Weights of a small mixture-of-experts language model, trained from scratch on English Wikipedia: 203M tokens.
Below are experts of layer 4 (counted from 0) of a mixture-of-experts language model. Rows are named router (the router's row for the expert), gate (a neuron's input weights, with its number), up (a neuron's input weights, with its number), down (a neuron's output weights, with its number) and show model dimensions 280-319. Each number is 128 + 24 x the weight over its row's rms, rounded and kept within 0 to 255. Numbers have three digits each.
After each expert's rows: a language model's description of what the expert responds to; "mostly gets" lists some tokens that are sent to it at least half of the time. This comes from a sample of Wikipedia text that the model never trained on.

# expert 19
router:073151135130104101087156154118135122117146152128098149187185168125148129150138147106110172111140124153081146132118116103
gate0:110141149115122152140150124104145125111147096116123112113128123111080106066131105119120113111175173124168125117111130129
up0:141098130130108134109138158118130107104123176177104125162099075115137139111155149149147174151119111144127125118136134102
down0:090141163121101148139126158109142126104082151146139119137140119089101123142129133088177104145130144131104130107152121155
gate1:114131066175118137140148103087097089066129107148087102155128119116108143101161123178197158149137074124099108117141160167
up1:122129103126119169139129125104143121138168145193161126081074114142137140148135152100137139134138094163104148134126122114
down1:195150114132106113114118107088125113151118118143137118088155163134090165093115125145091129107132096132143105146158084152
gate2:087138093161090083130118134136121110133120129141147128100170127133153138136111133114130129109128150127125172125113143151
up2:121095148103127103121152129125141180157133175094086062124152132112053148141129081109113114108152106143099133152117087143
down2:117131141137130084155133094106120162101112148129124134141089103102099103163105102127104130144103124116133127121131126104
gate3:111092122121132100104124136136124106119095162122133112104092153140105136140122082118153133154105108141163104107160143116
up3:095139139149094124090151152095149138107157162128132123095116125169115110135121142143082147124118124158101148115158125139
down3:140166134112099158134160134123104129109138115168109153151170090161107135126144120153085149128106176134120145150129119123
gate4:148102116124135146141073134128125136130131154156159141150160110089148120122167162138093143130137118104120169187120133117
up4:139137076130174105111123095168125145114147147129155137114110128120128106107169127169080101156125095086099131154137133123
down4:096090121154078146127135138164089098196138116197110145137079120127169088145100144064145119126092135086119128162152095123
Description: Spaces and words right after was, is or be, such as elected, still, un-, plus blank cells in election result tables.
mostly gets: " ", " un", " able", " %", " dis", " ±%"

# expert 29
router:121114137124129104134139151111137132078147120129090144140112160119151140129116142109130165114121154115110192116107116169
gate0:165144153118172142099095146129073150108122098121132114129142088068133134162133127145136164132156068097160117160099141138
up0:086140150154141104107106162146106131156102160128119097127091168140135118135137110143097119116120146134136130113177071102
down0:109136111138115114098106105153125124103091103144158151125103121127097143112160114067163140132093127135090158114114141161
gate1:093176167070167117121134144150096105192125110177126127182145124130125111119156168138149136127157101131143100126109171155
up1:138084122119097134124133127156144135129100099122134076138122151163127148110098145120173131132150105098073146138151171109
down1:134086077119115145180123122106122117091104104118097112119166136103144150160092104123166121127112121116122143089151151142
gate2:170126136159128172126150133144162118132100117148140107137062152102141173097118144118087122102120118137102126146128110126
up2:154133111107129150148136134138158137141150122132157130148105164112100156097152145132125128109115107122134099129157107132
down2:117120086098157136128111138108140164158111148167145098155108128141152154114103179167088080078102115115129113141127134109
gate3:084089124116106146189105117148128111132152146138123146116145157173116077160151095124111111127165168109130131127144094161
up3:121115110166128112156077137117155104114135113119132129110119099142100148141120115075143083103185131155155099108129141164
down3:114124158104140139129072120142143133154133118172138145130168138158113133122154115107146146120123163131132112147164092148
gate4:090144149160166113145173108136121082143095113141132100176103105164098138102146091122142128114120103089135097114159124113
up4:126120099190085117126107101110049135127151159103141151126162108124137126151096139121129122107131125131164164129141135122
down4:149159128157123121094123116106113096149160157131142136113136097107098137113122152131099156105137128129140144146171128142
Description: Given names and name fragments of people, often in results or credits tables, such as David, Robert, Paul, Yoshida, Diane.
mostly gets: " David", " Robert", " Paul", " George", " Mark", " Thomas"

# expert 13
router:113133171115140115142139141119132156115174149079094159163121092145146169132129184131155148115140146169142175112089138135
gate0:147171106147121074094094144092155117122178170103170091132149140112106112106150149098109150117136120104161107136152137139
up0:115138125125131141147131153160124098112150093164150106162110166122102093088153139132169136073083115168116143138142123099
down0:116104129128098118116163154073083135157100124071102140143150088159131144141129132101095159160163107166120150066123140193
gate1:104141121136111140145140096123140098120106154149119123149152130120144152145120127139135164167174116141147109124166177128
up1:096145123079143135083143163134121132182105171112122173141133122138109123134119127158123122070108106091096144096170145085
down1:084112097113100127101137140132127140135160109123146079133122139126095119137157109127112179168116087108085130111141126121
gate2:121132167138080098129130100138138154133124142162112059121145105107157092090155096173090151130121135116153123124117127113
up2:150144119131108113131129130118099108111118124165155081092120133134110127147191122120133080147106117209157135134108124150
down2:141120145126098125151122096143134149131121125143117124146096143110092116126132125111153118143113099208143159146122124127
gate3:128031145149126147144150143077161099087141145091168162113106152114107138156130175094132141126156150140149159108152136120
up3:138135143117109117134122114144145109143150140138147113115118162136125152131117123121140125135142092121176132143085159131
down3:153141124091115138122063141087152131157160117182112113142117129116118109114110146152130056142141120115131130139094115086
gate4:121123139143120164143127126134106126154132127107114090130151142106130094135123163146160148125086132155110151145131139110
up4:140136076145118167147144091107117117175151092112156162142129128124148132129145137117105143122158116121129138161163128080
down4:116145112126125157124118170169137102144111128145125112105132101101150096109103168114114110120118200126127071148145172153
Description: Commas, and, or, including and such that join items in lists or coordinated phrases, such as students, faculty and staff.
mostly gets: " and", "),", " or", " including", "\",", " &"

# expert 25
router:111147144153058097128146139095153110076106147118125132131110162168154132145134173140075140121126143155156154141116107114
gate0:135127128154113072125168149116142085166113126138109081095119111189139146113149179122106152080118108137152145190115114097
up0:130155129167165132133136114141123123215128126152109144144118118110112102111117138127165105150170164118162115172093124154
down0:138157098160138139143152111170152080119106137124138132135091074120116094144127113129122133120131147138130126086121102125
gate1:101140142121109113154101145135144139158117130105115075140144175151119148136164166140139111125129166159112142139118107070
up1:142141123175152131122155129123145115093104093135112148148156130138175119162108116115127130127131099084129129138135153122
down1:067120103118151117114152153173170075128147112109107091145141124146173126164142111122130137132115123126127132142131133133
gate2:109068130165143116162095175134145121141102098096125086113167138153132164107138130159099102103118116113119170116149137092
up2:118128107106160110105092155144149166126144144105143162155138104135075114130178148126124110140113136148118136099151113059
down2:092115142139125111141106133140167159140147104125130102131080129111133119157130177123141125119132138165178101119093119137
gate3:103159085150136106132151140174123121135117128115116123170135119126107154127129139147089136105161108150126095105141154142
up3:155107107135104091087113121085122157134128136117128142100104108137128085123122132105126117152142187117110078124159100107
down3:134119088124114125130148144113141128141119094104148123148118147119155176145176131125143165153107092121134121127162185106
gate4:095152114104138129112152145159117148124133107134109087115063113110160145183128148107133149129139119118126168179124133110
up4:146150095149137123131160110098129172103120148082124101152135138101141136127119137107134117128137129120161137170140109148
down4:130114137161135132108117121167129131142140151120136108146151108112096130124142144124131157109135148128124177136117145149
Description: Line breaks and pipes ending table rows or headings, and subject pronouns or verbs starting clauses, such as he, it, was, is.
mostly gets: "NED", " she", " he", " It", "It", " Act"

# expert 24
router:108112142163116142133116122155151174098112144101107125122166121148126136123155153154129146144119122138131154081110120131
gate0:141122160122177137182159139135134134136131129154134171137130133150144125137142151091119109130133148139121098120152106091
up0:098115146103145137131106122094132135154138136088152133132145170130189156128152135134123139145113126156120132148115093092
down0:152131123119151110116119117093105122133151160103148154112133117172118141081132146106137118081121126099101119080135159128
gate1:081173201136132108096119121094073163125117174111099143110137115123139078153165128106114148170162131104161137162191120089
up1:125125109121161153111144144135100159117143144153131177155099145108166141134138080138137129114121090110152124121112124140
down1:144117110118150136108101099127138137148088128120096162128140148140133125127137104093143140178131129133122096123131120167
gate2:147124156112170161113099109147157132125134104129113136120113186158116107166117134142172126138162130166097136144124139155
up2:079136130075125148117122128125143163069130159101161142121111102160107146154126114121101122165120116140197077142126115128
down2:156084119147079145153122110147146116112164123140107116129109124083154154134129127129092106173142114131102126124129137100
gate3:136152152138143159132141102150129081110190124154156118160133145152124160126105130143162134145135128142129129122140156097
up3:112125116131130191128153138162157167138112100150138117083129147133097117129135118141120167139133143144163106148111188163
down3:166123128100082097122118170151114097144162092129135119094104151110105125129122127082157122098168099120136136154089116127
gate4:117129146118114111100127111096107165119123080114126168141135134137146113114120153171123153161126150080101141129124116105
up4:132163120120099142144139144136131142094172153152099125129125101087135072117135138113139133140151095092113151108102117136
down4:117112139145174092122173129154152100143140129107136134168110126107113110132118106134140165116132139138105128145121123131
Description: Periods after initials and abbreviations like U.S., E. P. Taylor, plus sentence-final periods and table pipes.
mostly gets: ".", " 3.", ").", " 2012.", "SR", "poel"

# expert 14
router:078144118129117107118131171103170153088145165084108141136130133144135150152124109112137188114147130139153143118112157139
gate0:117146158125182113111103119128120135150140101142136089111136126102124099121070112140164138157144092119160153145127135120
up0:149093177145144130132108145120129148113137170162160143142080126163177147153139138059115098136126123088128112109129167106
down0:115121149103127126118106133136110095133108098125102126131119108098114083159116117153130119112155152141122110132106178139
gate1:136125115143139167158159142138111071101099130113104155111101131099162129120107095126138143100096126119090120111130157122
up1:146158155100146103122116122104119086166115133141133140117142108090141116122128122160101132175156133126127152116111138127
down1:090101109129118131115119105149098083114100125121106127125119124120114129129106104158120071064104117140140107114153175121
gate2:081111147150195087150101152115138115130155170115128122134141115141161179116089084107140131135122117109147122115141108105
up2:147126131118140101129120155112177096127155128165098132157131155146159149159085117110115120149118146093112114151135102138
down2:142170103127168133116113101126090151129156125136122102134136124140126102151137119076124109140119105094131110136142099144
gate3:112122165132114101129140130127095130135143168111168167147111099161076131111147134118137150163152108166070056125170085097
up3:110099117152145131138135117139104108142137141073136122091114165147111120128126121111128131127143109087117144098148123147
down3:113156129115126204093125159122171133144144137151086106139121115148147117128080130167121147139133135154123143164150116087
gate4:136138130103139116143165166155106150157110158132120152136135147083125120124149115143138124129154126108152142113135127167
up4:131123111112114187136137140060146127134142155152100163166098109133139143128104137143110154128147179138151115160147104153
down4:132135131097116175171081116128152090169113104114120137137104097124127158098163189119133120150133127110142110140151105180
Description: Pipe separators ending table cells or header names, plus pronouns and short words in titles or quotes, such as they, her, You, 's.
mostly gets: " They", " they", " her", " You", " you", " This"

# expert 15
router:095116166133125087095144153125112166097118149130102145147136122150166159118097149114133139122128138111103179109122124103
gate0:140150147149130152116117070132131128156115092136177126157143131155150100081116165164111146127143113121128109134145101159
up0:167147120121130152124170152152139156144164146169146089137131139086132132192152104120144118095131112132106098096138165140
down0:103136123171157115104079165136108141136162112117127114101122114140100102128110132133143124158095124135122151129127131148
gate1:155128125106117129126078109124127142137143110106169152149134155122100127133079137170137108143121121097148124107095115163
up1:125143109099103145122106152151089120129123097155120105118102106130163095111115087132110142131109140105158119117056128123
down1:108149152089097153105117118166106169168095118120089126164122152158116141131141129168123129126135145156133115176136125103
gate2:102117129104170159174160122155170122087149154133202167095107110127120095133157168147133113136169116174142145095106162097
up2:126130167121118135130146139126153081139120113152132090139108135170128136136123156093117176142147116159112132094141142088
down2:132070157133139178113088128141146101104162173121088114115151146147095140111155169101177130161196098145113112054143153130
gate3:101114136118134130093116130136054120138120156086148115095092149123113132106140134114155138087125121123127156132143167141
up3:164122180083125181100118092082137148146134106099117121144100119126165120116139130121143123149124134154117115165154163121
down3:142088147151170131124152190150125103092112117152147119131153113159110142187138123123098143108170122127090143159049160155
gate4:141140134172174147116098110156089171145166121144092118124153110119105133110131119160081103111107090120147117171081162087
up4:134141119075106159120138135089128160114143165110133160117110122167145147093104169170096086140123137152117141155153158178
down4:122151098158122143135096117156070088087097128143107109131150143127162110119114139158156163134136135125172149162118108159
Description: Everyday topic nouns after articles or "of", such as water, war, school, land, fire, road, rail, station.
mostly gets: " water", " war", " station", " school", " land", " power"

# expert 31
router:104115157148091076137123115139132111133129123119115119142128105166145148146152150117119119128110145111127127095131116144
gate0:136103145106105090142149132153103134165136134099191128105135160138126085156145124109122113129113140110109175153089112175
up0:171111145130111136149125179136146108137141112126107136145123144149133148115144111074129146180142093153110166107131142101
down0:122118115116130109115132135118153117118156126145133128121148138110151136122129142139171165076099122145131117145115148179
gate1:090140127121136153106096108117101130136115142104137142142082130150138068111126100139133163124103140125163146129145104108
up1:123070114098167121130159108076137096164111118174102126162193100167078067134125121136149138164168126116159165087099113138
down1:148127148145154136128139126097133127164090119166091141123113144162058112120090136152106143161118122080143104091126074091
gate2:134052152123116155132113111079164129120128175081131137143118143095109134170110163135085166139130149146110110162108155128
up2:134152099146134125148086107129103126137175122118094146137109116137119178118152151157114142092142149123124131183175169144
down2:097107100097088123099122060126131115116150110104170151106087083106105143110171131142074131138148128133145161086157128097
gate3:112101107134115119098160117137152109125139138118096121126096121149127149136154184106115169187115127105074071140157159108
up3:143137188149109095181127149155131135139136088149136127088172131104169119180134125123149083120126107122134142186136101145
down3:146131159126054125141137117139154136135123123148110133150110132080118132141137130131158146185127151116137140121100112120
gate4:097132120148129109119138132124152141135163167114160113129164148090159111098115129134132145121115099139067137110112150136
up4:103122103142111168175130126133105141119150161135106138141112142113146098150136135069173125134179128168129145168174136127
down4:096189111137145148124135175143169125139133109136154154142138101075155150141098159084128121174138179118133105158130154159
Description: Leading dashes of list items, pipes between table cells, heading equals signs, and numbered items in infoboxes and result tables, such as Release date.
mostly gets: "|", " Chevrolet", "=", "-", " Toyota", "3."

# expert 0
router:095128133102116118130130126103152120104120116112098122157133119154174134148111149115153180094136104123115117084125119166
gate0:134195134149110134147137112149157128152128128136115099136125158057132137105129057141149102130131121169150139077111136137
up0:156130083092166107139136144167112144135153083177074126127127116167101112107131132150126089111133088114160089125149135125
down0:082154103103148123074117160156110091120095110124126111143143136127134133123116154150161113144142186132118110129124141124
gate1:102098133170143123136150132121127112149113158145136144108140163076124123124134134131148109120120134098127172117100120134
up1:129120158161161154149060143150139145123112173127129129146115103115160098127132162140106164155129115117197147152108080134
down1:131158089128132139169108133142122166115123185103094101129122108128105084098136135148110115167175138098134154155158131132
gate2:112137128154119069106117160102174158134149150092127139142153143116122125130079141158103143105103112165105157134133096131
up2:079122140125144101152075098101134108139163110120108058118090104146113171146175104118137158128100135117158090123111131089
down2:102122111115148124153114145151117143149134119077110097115120129141135138120103172105132166173103125106130132102107137165
gate3:116131125171167123106107152140119134110124104123156111121103158134157132144122128142171145139059118173114112126139136102
up3:095146143148134107109169132138169154161112120114132130140129122150107126147165079118105168131152110100123101123171134107
down3:111075161067137085141123106145097152128109105112155132110149149122174099140128105130122129127098138172157161124125150139
gate4:136159139120171119101094158130111132179188089131163129121102117122125138155090136119152112118143087145115120134168134158
up4:111143093137124112157132150101165135144140113091157095183131156133129112142121136134120116111097124070116105134087149108
down4:159156090112171147106111161105100138144117136114170122061123141159162117148105144089139118145180121110167133119120155168
Description: Title words and "the" inside names of awards, ceremonies and works, e.g. "at the 4th", Best, Outstanding, Nominated.
mostly gets: " Night", " Best", " Title", " Life", " Nominated", " Outstanding"

# expert 4
router:118143182169097088154117141140177110129155144091091142126137135128145119121149167133123143134141155160099182130082100106
gate0:115077153139169112102123093134126109142158127138116122140187148149149095109130122104143135109137103107123077143114149147
up0:122088156100128129111084107100097165081130108122160130096118142098116152123103164136133091117151141163117168137117159151
down0:133086117110115147099150168138135118136136118082164145177102169148110106144150088108094101152113129129080156156109114069
gate1:163084118114141164093097137135117130115139122114139118130082118128148134173155108124127140138104138109135130130119183138
up1:099179129113123126124109126090137160146121159128141093172104164129105148185104102118114135133098125093116130115128079123
down1:111081118130097095098094111114136153097130086131124090132144147150102110116115107150116090149094129116146189150127132171
gate2:129118168100114164145093130108115130093129127092136151097166157113131105168135100134092137139142120114134114169098125117
up2:103162091131122130136148112115110122119173091134155140151120108146134179138163128112162117109081064118106140131151107128
down2:111147148102077100155162102111124143096198153166168161113110143170178103133140151145150132041072113154142186083135108131
gate3:158128133125174101156088102101133138160128167124122131108151135118119128096107153130112123155152146111163145120104128127
up3:114137112148119114151078144144113133116128125150150172090118154103107159160099139113150131128140150160099132101138095109
down3:145111095170117091153136122102132105142109178142151154132130144132158123134145096145141117093119147142174137126109135173
gate4:070126105140120116101116123123132140115139135121131145138146124123110094139144166145149131164111100134110117150123091130
up4:121056114126183076132161158097123173148143162124130113129118185136174132148108164122147103159130149153081159142143119139
down4:149094111105154091125181139107115121133149149116151157141133173168112122118117103134121083118106161142108116150174119129
Description: Prepositions and conjunctions opening time or place phrases, often sentence-initial, in biographies and events, such as in, during, after, since.
mostly gets: " during", " before", " until", " when", " where", " since"

# expert 9
router:133126123117058113109124138127149126100136141115103114115144139130147159113129158100108153138135146146124151103123112141
gate0:087123183120189128115168125108161130094159122149088126120106114149131113116135083156175128075126119160156170147132113120
up0:136119151112099111200147130138158098137136144112121085114128179140125120122104156146144101140108153120132158126166114142
down0:118130170133105141144114146148154112143138132092099148111149140089151098124135133141123221168130101148130130130177101125
gate1:130114166131148123099136126135160186098106139116107097137163126146132173094084109117102152092131088148145114104096135098
up1:124149134126120188156121113127114099129122152122121145128152076112162160140176141155150181132131144118095100134140115138
down1:113119163124155104123155117161147122162089127138107127130163160148102117094105145151118107146111104128140159126098175151
gate2:104126095124127113158124138091121166122116126113121154153146102125156163118121148117152097130148155155108113114093150129
up2:181151134126125090138145142131173131150145142150122129133163086115178127152143120151100116083137183120145115120099104172
down2:140101104107142104172123126135104120124127163133128134136153115152088122096134111117136114089168128123132093135124089161
gate3:137124134139111104128119147146114158117160131097122114141134183139063135181097131135141101146121174123088139169095089167
up3:141105142123125138152127135099103161154165139127103118159133096101104125179063118121116118118148112168149158193091142148
down3:084148137110144119154099165130156130080140145099119168178141123147145132106083132170075114082136101142151135076145087130
gate4:097184096126135170107107143122112120127080136133156123118115091140085127198109150142134157123153141108141148165091144127
up4:159111109090133063111166124113139114140134131115101095129110124179115152152160102138108157171094130113097173108098136124
down4:108126121140127173159089147143084174101121129133123107115091172159118152102122120134120144093162106143122160141133145121
Description: Line breaks ending sentences or list items before new lines or headings, plus was/were/be and month names in tables.
mostly gets: "hina", "SR", " Hay", " Clay", " Challenger"

# expert 7
router:119126130108082103125141116116161125091138153093087116135126151121156162145116169129091137148147144142119155092122121151
gate0:096130130154115082167135140113132106108105125089127148129122140146123093118154121130118127158088096124144094143140093133
up0:165120081128189149126098104130128126184173093118088119102122112082142148094121122101118110160125123127143128117156087117
down0:127123098168093122149143097108147151140132144097113114120121167123152148127147124106116145081111129166159091102177140130
gate1:143082112111115136109118164141146131154155145122140153161131108122160132147097123151160120116151180159166166130126165120
up1:139114104109114125109177140156113160112102132133117123160117158114150129130163140145152104130142122131122119155139146131
down1:106057155154131163090123162136134131107102097163105133116102163174096150140158113138129112155134176135141097124118131119
gate2:131141107175155119147124132080136095124151139096194119102147114166108112113121110142149085090161134138138116103121121205
up2:137149117108150111099198131140127144124107105127135136116175130174117127148081120145084099163129148095157129092133148154
down2:117152125137141085143116137097156134128142134130137128106112095150142139126102144116088097167142106165141162131134155129
gate3:122110115145142136105152135132145130142133129115112148127097132098124114148150104112100136092122122148176137152139141129
up3:112120114167150126123122110115127118119147124155138145155135121152109171130127159104111145143131113121154161092145108110
down3:124106131153141128124120131110121124169106145106128148133101124116169164129092127132147079100135106096164150130113122143
gate4:197149160147155145065097159129189130108101134127133130171138109125151172116126176153112143123098124132125140123134153141
up4:136123118141113136099131101122153106128126119138161119114127152131143113110169169178142122158098137128153144117144149136
down4:112120152111129112147119133129147100107127134138110083130149165096127143134146144171172122106131127150132145115050115132
Description: Pipes, semicolons, digits and three-letter country codes inside sports result tables and citations, such as USA, GBR, 6–4, ISBN.
mostly gets: " 6–4,", " GBR", " USA", " ENG", " ISBN", " ITA"

# expert 5
router:052113134152111124130155145094144121111141186072101180146162153131157127180128171116134144114128142140135117092128109136
gate0:182178104128146119133111125133082126144169154118160084112132127093131138152166133151107067110139112117137165109111144108
up0:126091158134097114120112140058134140076139139130117122146108120133086146119141088130156156122155147099106112155143117119
down0:130144124126099115131123089126136163111145150137090163150149139151121152168138110094138096117130130096140123138093104113
gate1:115147129119139155094100121126120116102144151113089094119142132117143096113144150164079141103135118148147156158124126106
up1:135144125123113133091134150143117108119136098162123143170144135152132094113130116164111107140094141153118140096151146116
down1:148065110127150118139149121121155125129113174159176143162127135091113088098115114103150097119165095173121158120145169100
gate2:114083133060136174174118142096139147109116090139119153145113109109133130119122091117093123153093132120083102085138172125
up2:114098156118095153111103174100133108122101159121114134121148120113117130107104086148097094094144128149099116102146080147
down2:101162154165104074080097094104126118151131120117116121107125173155137138113137084152151099141117110123158139137167089114
gate3:164124162126149137133129092134094111125113096120144149167098136177117109130135158140139120104164130090157109106146123111
up3:149107149163123145145137133089176134119112155148141077108140127123099154146119085093133136123078126155134124141132095088
down3:136164133194140131136153094102111119123107136145149068091134106096167154097119123150140133122156146161131152131175131127
gate4:183105148128153120177113149118155194138153132153102126179124099156145133116148143131143141111135170141145114154149091131
up4:138150117099126152180128087079083126101072089145114115131109173115120180101122162110131101110156161160068122127124111131
down4:136096143136161109145117120111084127094149095141096084133131145126092108132125148127104145117118168103181119154135127111
Description: Articles, possessives and number words starting a noun phrase after prepositions, such as a, the, his, its, first, several, three.
mostly gets: " an", " his", " their", " a", " three", " its"

# expert 3
router:087102114124071122114119128099166124104134154105080129127152134153148162129126170147113118149128143132127165120122132146
gate0:130153116125162180117113137114139139083113111140121165109103100150121120130118089140138149117083129147100103141127122120
up0:149134121134127105119126132100160097173160160170121119101122105121154096134156118098155157119159148116126112076161126148
down0:162133126115115114111122191109106087083135155119154108129063147115073103131108137143139139158136115114108154144106150161
gate1:106172151113163158145153112111108163116168115086131075160117133126146136103148136132138134167113123136120108116135118116
up1:112162118121153147118139141140137104143139094119106161176109153136145160104104141150173126125120091131104127168157160139
down1:119163105147116123072148138118113167090114089109124154142136154129119125166108147145150106162132158157099125162122140116
gate2:135066102114104105129120119126143141146145091137074129146129136154120151132120109120134120075162110114189152123137120111
up2:108131147162142112144132204118106097114153145143106133137137133104134123124129130133134124136124106105105104084167139109
down2:099143152105088112161114117085166133149138098167169128150119102122119126067069108117128125098138116152147138106121117094
gate3:126114112130142104125120103079112133152126120139073099147122107123155132164167120121120156109146124143108127141128133116
up3:107188132143111155141100163129122144131146143114147112112138176093078118095113137159151125171091122144142140150145129127
down3:159162186163109080132148136134119095109145122097110165116080122140137149132123107143156162125102130125092122165123102123
gate4:147175121104123181128127131128112149109127116123146136160095184125130071147119141082149096169134143170109153111115181156
up4:143134140086169126096155139119131111087095124153122193119129138089169166135122137151112138159167150135127121108090114122
down4:071136109115080081150176158111127120134156121137106186088106128129090132158111111155144106110120180091127125104168156104
Description: Score tokens and cell separators in sports and wrestling results tables, e.g. 3–0, 1–2;, "by pinfall", Masters, teams.
mostly gets: " 3–0", " SCO", " 3–1", " 1–0", " illustrator", " 1–2;"

# expert 16
router:089130144151127124109144161128143168117129185112102109145146117154159128164149162117168147155147139129105176113117093130
gate0:082114108143120101140100119157094143160100127143184149124141152110106123079172120132136114112082129108141166109134134097
up0:063151135155082135143146136073099144144132149121129125120135124109121113109102144141112154141119168087112142169103133172
down0:107129095170121088137109187128099103107122112116165142110126147066104149110092151140116163147144112081081133116166116154
gate1:098129151128121088106115156127102077138111130087105106082111111096137177108113153116114138106081131133105147123082141114
up1:106099141144113127093118103079123151123111086134170129126108149106174108166167180147112142131119110142167131129149138112
down1:155103120120138154135108118092088103136116110129128107121115169117113142146098109109140142127092162137121174158117147097
gate2:182108109129154143158150136157137099185156162072178139123137141103116144081116114114150116114153180164142130103132177139
up2:103106168094139129102117108152125137132139122141115117082149066131094132147125140153127129103141153131109150153138154136
down2:134112152127110130111158090107113124090146101124204157107155143094107121137122089156123099118086142172150153130157126147
gate3:145099146110112103107083173114112135140183112107148139125096128125105121163142118127137124137172149182138089187092124111
up3:133137128113132120123087125127123122092134121148117170151103138145116128136139120106148150115164141133089097095116124102
down3:097158134166127136130155121134158155126144142113148137123154145142138161116116143125123137151135117125136119104124141119
gate4:125131121137080136172156157111109100098142148113129112141099109084136143136129140158120093130127166121139154107147152151
up4:161079164107123120131094085135109165112122133080151113153128170112112088126138128124104108137086168137134154077135153151
down4:106115114070090134124101099188099148110108111110162079139135123109098139113155134152153110080144127130068147119176142133
Description: Sentence-final periods, closing quotes and hyphens in compounds, plus media nouns like film, album, series, as in thriller-drama.
mostly gets: ".\"", "\".", " film", " video", " book", " song"

# expert 8
router:110123127127071104123122148107157144118133152114086100137123157133135164127108149112124102156132145156106152104114153130
gate0:089140151109107141091148117181126084100115117138063126153092117166103116143159123134151119123118122124122124137156147146
up0:156137110181115102092123129108133129162141147167148111139104142117139064161134130171168112143156105136162149110100135165
down0:146136152129138145117104114107151157110110143127136119090128124083148113149119069164135098127095129149115124059100109131
gate1:157134096130144097105162157161136161139136124146088124081106147120116141155130181116119092169089170178110167126132132155
up1:104110126090108079114096126160091169104121144140160096131129125163098130129155137127155153090091123103149120155174147144
down1:102123088151104118106099150122089113124120117159144134121124106115134097125089111131120125107116088121161097112108160133
gate2:127101088131110122107126090138142107112173109141141146142077110123084151122142120136129103111118113090150119137109149102
up2:131180120128099071092164089126134137133155125080128110120109106129157137129093118145113120159126140095096131111131125130
down2:119160122079139123163155110121087083116194095081072099105186127120079168131134116166109133115095092094114146147156121127
gate3:099098118108128112102121172089129091129152137145157179164141157093150158174138138104114105116146100104137088102107107092
up3:145116133099131166144126155147134118065159157142112167129131116144138150119105133102116124126118169148163147134151120114
down3:139113144111116124137156182124121130097104109104131118114131061153116139117174103105119160111114155134108121141108171150
gate4:108100170157123122088139142140121128105127131139112132135126183110081151124133089115133118142115127125046109137128132120
up4:121088122092166117157182108110149125114122137141129141128104111147144117155146130133123102106114105131075089125068163168
down4:095157137103144137130100128134131113136162164154126111138108155089156146115125139158167122074174149174148123148155126141
Description: Pipes, line breaks and numbers inside data tables, plus semicolons and "and" in census-style statistics lists, such as Jan |, 24.8%;.
mostly gets: " Chevrolet", " Toyota", " 3;", " 1–2;", " 1;", " Stadium"

# expert 2
router:100140120140045102107151094120147147132130159144072099145110115135129161151143119138122116156110141131112150110138120144
gate0:131132118074104147103120091140111153127117148139113125107109155132166126174128091121107136144142115139147161130091127140
up0:123146160137141089133150152090166139108124115165116120125156094146067104142131134144153086116122172126117126159142158134
down0:165126116125137139110136143153171147101098127102117157142102102102127131198133116097119159069167192145129135201141096075
gate1:135155177131092151146081112127092137131148123097088141162108143138132133134136154119143181141126185083134094124108166119
up1:131136156157131123169184098131119131138123103144124107145101131113126135141087125131132149115115139072120115099128107107
down1:148167130136120139094144134135151153106143187140150144130084111169148119143135138157136134096121158144093147137142129141
gate2:106149137121087110127139102131156175121127139112139106143136084157136122127122153132124133145138146123095096137174141161
up2:099141156110112115128109148167119153111119160155133127135120095072067117135172107134151145160117139138129100109145124146
down2:100117120120149177085150127130133158147155077098139123115124121111076162125112102117122116162120087133137122145113149096
gate3:110114149098122111124145134129106125135141151099093112164166129101144135138137121098148132156137164149133163085156126152
up3:138129135105154062120112113128097137137141155097124143105157135107148154108121092115098084118099115105124100110114098150
down3:113134167144128127115127087108119082132093147131129123119123099125169102160096153113063133126179107141128166108116126148
gate4:109114097107170087149093115141139162169123159127122170125117140107081168103135130135124119114129138173155164119145101139
up4:152134128142137131101136159138125116073151150147112146158130127105098140134081107083159081141156151118117100117150129149
down4:116130114113121135143111169094081088145171122142132097105131144165127146134111142169113127139150111172137103113091121125
Description: Line-start dashes and bullets opening infobox fields, plus field names like Born, Location, Coordinates, Website; also table cells.
mostly gets: " •", " Born", " Location", " Coordinates", " Website", " Genre"